Experts of a small language model: 14 layers, width 640.
Below are experts of layer 4 (counted from 0) of a mixture-of-experts language model. Rows are named router (the router's row for the expert), down (a neuron's output weights, with its number) and show model dimensions 128-255. Each number is 500 + 50 x the weight over its row's rms, rounded and kept within 0 to 999. Numbers have three digits each.
After each expert's rows: "comes before" lists some tokens at least twice as common just after its tokens as in all text. This comes from a sample of Wikipedia text that the model never trained on. Tokens count by the router's weight.

# expert 23
router:446437527446516519418478461470452456459494519470493481327455482544506481482475416601457510460556524467431400479433470622445537574475454557561420465502419519436478500529525402523437488515515562519490518370454468474517609510475524516482555399542560465510534532454356529511454552532491501443529511589543536449525550435566500516531477522410516490507529527494430446464482519592546428384422
down0:448419595540447473387451543501457480455522483531445502509512495451411537448532399513493488546491452469487390523470505484443451481575539459535492492452480429474505438520513497567518527470484579455513464481463597532553516570581460501444478480439568506524547528498544392464539451527442495595409482465488463541577504555517574440569428540579500470508433557488454598533491446494432433417522
comes before: " the", " a", " his", " their", " this", " its"

# expert 28
router:467466547527541499554556445443520488480502569417499546436490541475511513528409460465612378425493514483522502487458441532430489465452518479592538595497571536495475522502489437434460542589710523501532533488487518538569454473447494517489508439461496479509492529514449372525527502526496455598498537537496525547554479549515470571480508481478499517494512569479400406538440511519515518556528
down0:519548533458511557375447540534529598364497498592528508522455562472572507538452449519485541420457621568445555521489480538572490567504511517540569537392509512540550424499459476502504587515525509446554519498455529542501492489356532475565490503391490607494440412467457574528474524512519527441467561481529427449460467554424475524530501456590528457529533537552518426457481454433466445582555
comes before: " |", "\n", "19", " The", "born", " He"

# expert 4
router:485443516460508518563497497526510609443554416390480420440480488454534480558423516500522478607526467508525438487588499441509520521489565487480548419476413485531410439480513541486492372523407510611486596418514434541446403472521540479549537460510509527508522541529496506507575503454525444496444492465559549539533550438486528542487456504493565443584525517492647488551408545522456551518389
down0:496536488472507448416522495513525557448514547521484443528579529561502437510483484537588534526492515428492497450533481442519508431490480593478484460544526553480492624432475411539424511420471471427437432506565443478501479437555493536537463528364479521500474590494532547541561650485390409471496446440446534412463448533519446492512484490479527550510547513492407450436452524434415511522528
comes before: " |", "et", "ri", "a", " not", "il"

# expert 61
router:561509505575520479464503515499484494338546433413527546480452509572579465506525478439469518517494509581502548558517497569465478571489510496494448486428497474530474483471464531569488492634530542550533493396474424448530407405568478421483500448570573447449448492506604474457494532536511547436304540568507473448617524509483483496457396446504532409504402594534466547476582606515514536493458
down0:552527398623469548573478506507482461420457442530393578460642461562532493482483495502513475454531531457445435530547505591582553574510549560491403494497495416581480428542562382402490415513455490540441473470513562405537398499455470505503594474519548534501529506465435457514465434617547467490470528507489465504508505415541525604495482521542500532493431524451449501532544522497519585467571
comes before: " |", ".", "–", ",", ";", ")"

# expert 54
router:490497512419502423569515608506504480484375507487467455462526447539537474422529501469516327425456538529534460399504461572495541518584470561555509523482569460458465609461441512483481533540548506472453487507458479514477486464499583524494440479491527527448421492369452502521435496547544493594441529502579521503510654465491468548471543485517437490361426552500519431471497503564558506485521
down0:524544572522436479506440550553529527537547570539506445554557487547491485473570455475501526369491510462524541543351494492519564470477546547512523584522526525534540596479533469541440391446430520547522448473546552506474527557543466498549533490598361497529448586389470553473493347480460528509522536428481527513523513360522491527565438469503568447506453521570431490450515449455529487527502
comes before: ",", ".", " of", " and", " in", " were"

# expert 59
router:435438518480476474455401547488546508501612470525440501529433440484582559513495529551402500436525419543426498503497543451461556488499365464481452508515582579493675542478506535544535539452489462496496521486549446538472523529545481503531478462422529497436556466487475526474553502499504499497488536489463468456516554431545427528578561528496514543455484530497563500449526497443575363437466
down0:436501510461403423489539549554489460510579483476464545546514496499501547476507511482553479542529504476497431373495536482588536572481555461502450444516480503410515454455485541582532541551529477549483498498508555501428422479395518537483472471462483516464505565495366501454503424470560539532547488538438516481531590436516455561551564508349458578520560574537547536504488538547554543552457
comes before: " of", ",", ".", " and", " in", "s"

# expert 37
router:507463568464517471542544470477465430474606482481501595448501484588497546605441495433541499461476443548465470527486494445593500487505659566530541524496507457466503602612492532465444502562514508535531542562605461492432465495471471470493430482423521462528431430512472538505462472467497479599471542543527532571549499617464466509477512460546482459443558550531453527522569508524380467544521
down0:499384450467506513473539567499426476392415460536483513555472479449487382473492553461458482508494478500473477519462484552426498453540448495470573532546508514447490427488535473464471548606537474493447459458591447461519452478483599530450645513552490504601484508470539553525378531409508428557398598477487534515531410525543445551432543485471499491469539523420553515532479538493502436503511
comes before: "\n", " The", " He", " In", " It", "5"

# expert 10
router:486444447463588519544463539454505494482495453492593500494470541473470550525467476520519474456487540491529519511490440491496521468406480538496522446486411423379477497460501490462507504436545478505532555447436511510446453564462414560563450421415482540511483599514542493494455432517372495415493571454507534511488490548492534541470534549453522460502456461600486533545487503569477521512467
down0:509495407406474586551475607586491492504572527436531475502523508503479531494440496423433447427472459484575476503513452491439541559465585598485532604546471425463493592441581588452501491597467490455521546486509471432433439640515502567537446505425458500523558547572487433596522444451539509452515483446578433511521479511432516562514526430537571519501493537520478549465509514578515375541521
comes before: " of", ",", " and", " in", " (", ":"

# expert 26
router:433511454580585491515481483501537572495542515474484453525547424465562413446573491511566410483562514510454468486528448339509506454547527503558453488494605516471500486500477523424509457460515521526485546531476498560560474580485516523479443482391628476467514463508575595612445479485494486498487490548439476427486490464526408487554500487522542510470539524488511569495386518462490512413476
down0:582543576506494459449402487504583557465436443593506501517545468411588585511522447491484434472470518606482536512451505488475485562483572477496447503529503555431537522471563508463531505507557390556483526467536476551479439558459514539437470350443534529428565550431529579458542556531487562409572519459456414406548372570550504466552516488592579544540415542524516519501550471575363550594458
comes before: " of", ",", " and", " in", " were", " to"

# expert 11
router:503440528468462500427504391483481493410444468464476426520478432525527493457482443513380533570529502616450566499501530531451520557512505447590612478364546536573474556492552553440556534520594528459509542442498500528501485568537448467562484440491478488490524567536537556503457537525507496495405507612496533495570527644577478478664473479460562428507420545444485448496600563462470468521444
down0:509458518455538497461568410551544479415578468499505472538536458425605519465469521525531402589526472550569532555453448485503624583476511447466542567447446501455525441486490412508523439541414465486469550500514563595513459657493407468467484497552586530497507512493550521491458588609520479423459537500399526539557497523504500443455543513481604468515435469478467459529459482481546494427474
comes before: " ", "\n", " 0", " 1", " 2", " 3"

# expert 50
router:565542515501564502534519493438512514497467418463488499528474479498469479457501504425533444442516502446449525443460459548427490505470448491503424507526451482489487429528479450529514539450423537512583605524533516464468501531413523564452492437509516500465572500515515549449414543590479440468486506451507464489523479496451492471552505553417485418550471544448436529587406485593531489454420
down0:472499493418494449473487497494525461473456395450522553478565482598499507485385495492457527473488539519465430567556502517529524449598595439465563524525435501491431516482561552477422523463498450532520465516584489435534545503531459505508528570380533556569531510472373492489499470476509501524437456572487440462575442437398496460500490565422480459488541532570580591497525550445484395503493
comes before: " the", " a", " his", " be", " their", " an"

# expert 1
router:515489483586519483458587549593502498450527534420594445499429534471459526459546548472571496479474511517495443474422551470534624513460430561560490587474496509529496474486452500534460501528487554548601514523498458478490500483493518495436438450534564450437512427448475403492488381542499511450404496520495509461546546440485502475475378423454570435484543548465421548513585543461485480488368
down0:448461407405408473497608540459518427497469457411483507480541402472439511593484534583519433477570613505499525490504515559512565522546479547489461516447542544387462452545486515524419565409492613546478484399406562586583535517464500529506551587563497491511495482501459487519478545477524429489473438503434495528442453458522467559379496489464484469521449452469447570500383573553476495497487
comes before: "-", "|", "=", "1", "0", " •"

# expert 0
router:511549481537600492468513414436490523459509541405509522451510555488455473497535508466589485460503488514414504504486449495467508564644463454422533513469523506533434533460501442479588543531493532472475423456623464448513480532462515539603382572530607423516550432529497542479518461455499474459447505543599598470543537504444575578461435405457586448423507586490381449537470548417460502498546
down0:500402464550469577514562494537514604525508574428436413525466524486540531502450541493483430583537523526459469464494482479530457417563492536329474533451507575526452543539525495512474476523440489606485502536428428502528511518485522409488523490510455470466517553476551411509508490491438490537450518490505466413526520478453402459511547453500448534482429499470515486537548556391501457485556
comes before: "\n", " ", "-", " 0", " 1", " 2"

# expert 24
router:483412534495527476412521474521484496523514472530525485619636490516531570500395519515553471440457479563525410500486562550382450548478472514491508523463492499547505447445485505499539552517574493408513532598525449469426408570574444562550467508448511529455490476508544497528476499424555518489413511558421584445419395575392540445474387540562431487470468516433508462462459500482571468455459
down0:520451437394455485499520487461500432465538459576517500486509508509490511539508422504529513437514520526563600527425539567552607500485484511520549601479527496609491442475478535507572530520556521505478506518492529503536534531392505550494639508445461540532531496430595517490528500523470552491555536524524573505477568476429443489513518578534485468443525435405564570536468491512453530550441
comes before: " the", " to", " a", " 0", " in", " "

# expert 35
router:444502479452493541413502472486392517318558467391487540458525398612536479469549475497443501581471522576462469482448544490511527581507520454508507520398534469534448515488507502499450501559470490510555458398487363457513430453558508440502473461511536493428450402554547504450498487474500487530386559476556465486567556534534536553452513466474572346502508611486442551492563568516488525500483
down0:544563548509568503533556517477535461428464562479465424499483550574508448526522485412509489551495486501476459528520496497529478486423434470590487466457543525584503596521497536443489510554488530388473575504512448505556479520578472458540447458458516521519441504472500529384525516400543489510541511478531470421564536459479487351569566442542545493511528496327548441448477563456508535529579
comes before: "\n", "|", "-", "==", "The", "==="

# expert 27
router:574571480544558431541514489461499523497548491530541495445481463377507483504518451453518482599388471440487479441467435589522483545587555569455468508524535483498422573442577512472485506505508332537497510486573535476524573562449532518505532479543436506508450555452400546554457463511514505555529516493529418534515465408532515522436555512481410493491533561526385509504566483498480526476526
down0:571528489588464475486562569535493476462648433550476574472418448452443508544510559531665542504536486460551533571459424505482411582437509425504600502527575531540449551522510512490473477512485490495520424481535516534525465502537518508460502562498584509564445562543494558491499601393515501459484443501522440482559530564636523460580557518512497538455521393435612427551482507478451617511496
comes before: " of", ",", ".", " in", " and", "s"

# expert 21
router:450502489500530517450567523497370496340566441450460476487473451600562472468536497498420487624481495582480470519435523499441539576502552536524505513360575479544458463488502509449497444567505529520584443460483416471555449506530526449463476496526556421443477406524555519497474530483533500488345559536562432480519565428507485569470519448475555418509506547503414521546557594538449520481451
down0:511539520481534450485521524591494458455562501475459510600466566386447488471440581483498502481559486459503535489531435490503432535440491464532459492494502504422482461514497562554528456568437401506508570607523416507578525499569485456560417556486511510436472483451515496511465530513524487494455476531529527424506491424398470583497467465372456528443560508483531544523587507487539524479547
comes before: "-", "\n", "|", "==", "The", "==="

# expert 5
router:473508554395491491519527477433465538419481481484426541453508482584516528556423520510452471563450443518489592464475502463488582443584519561539445561480506497560412407408502497480495485456577618451454525505510447473568459391509453502569524474563598494493410456558548499499522464505503517551586521522497496478544532543450545471555458447373495440545470548541471467447496511464488538489484
down0:461518523463449518514523542469556511504507502477587478498602506562485546495551594508501442454540524533498534568558543492487509534566493514512531488500480549515493428481562453418513525640402492497449530444524462453537483432479581581558524456433538411436464525463560492511520497430458431508442535521553512511506508425539464488542481542603443499523553487501504534561382532484472517465582
comes before: " |", "–", ";", "n", "t"

# expert 38
router:512405508493548499449536399477423532284500472442496519471575452582510486453424463486478484542472487629466577501407475516479525533477463453521538489365514442613450423436483516469597507546510548538585496438539472472512394529546472479517465468524549466444434474661579487502507523541514518460293547590514526450592547627532491466558407422528527387503457574520455521549601587549504495481441
down0:435437514526525543545429502559486580451468477490494482474473484547510569476494512531552548573630531478466501555478616533582453541549511389546553651565517508467556532569428565547566499560527510471541529410545567497533483411457451588471511517396503443523478539420471446591447529491455567499491452549461515575405475468489565526502446526508502591475491501630468543421657487415495521547420
comes before: "\n", " ", " 0", " 1", " 2", " 3"

# expert 49
router:429498479495468540469575461499368465438608464557473574462499406470533484519495488433479470563468565551414498489500506596545619508534488545459541473394485573436486393467489493576437558529486543533522361454440483513570508480477475475487433469454531441463482456560382479531536498486556482487472544604463428433519558506425529529501523474568599473452468536600531505447504518457503448571413
down0:551495575554468387469397531497555394509468512544460502561560481507433519529533488603500450525532529537553391538514443602507383489514517479492508591536456579488514478517525562467497486518495370461553497515511546567506534551509438434490491432522465493524452512468531512580471441416470497438580521561465462469402497512542591500508466493459576445502467449464535482555504513528507471504467
comes before: " |", "–", ".", ";", "0", "1"

# expert 48
router:406601424486423466531547477497541493504506565599595474571496450467462478580431419501568402555506446575470349499545559516448439487476533457484530457506495510565487458534508466576531488575445578560519477540486527528517623472514511567489499492563541473595480451476596502451492477482472426557470455457559467417484427554486513523577450474598492452559489495427452470541470515474496520496448
down0:456462532546535521471459585533571456494495487479466568501513442540469475472435430468563489481516557447457532625533482466559495535474518412523546452542504494511573442485471538516476545459516443489583462557541498592485429469488551535532448484503530490537472403519566564557530385439588406497534497472404451438486524520509536438530400516558493441537493462511477497555539533488523484501534
comes before: " the", " to", " a", " in", " as", "ing"

# expert 46
router:512462552411499482562469436469484478508499547483516513497544552513395498561416512449472457534452583517508557406503461507499587526558523456462589583526478502557474442518571519536533552512410537561500485474518548502490466505568529460479478453616564474472441508593530482538617444519478573484537504458381485534461494469558542498475556509474429499490453577511472535567506505547486475519450
down0:504451539418533476434613454551481503491440422531420603518522481543440499441499425437472475495469412540459533446533515551409528485416469491485550412516601478567507461495411505557492455474516484449405470507532544631475483507429487514534550492482491489525501460612501540501497500530454530495422459533449530529490517429540493476489443467614481547447522472488612545467533543506581511511528
comes before: "\n", "==", " ==", "===", "The", " also"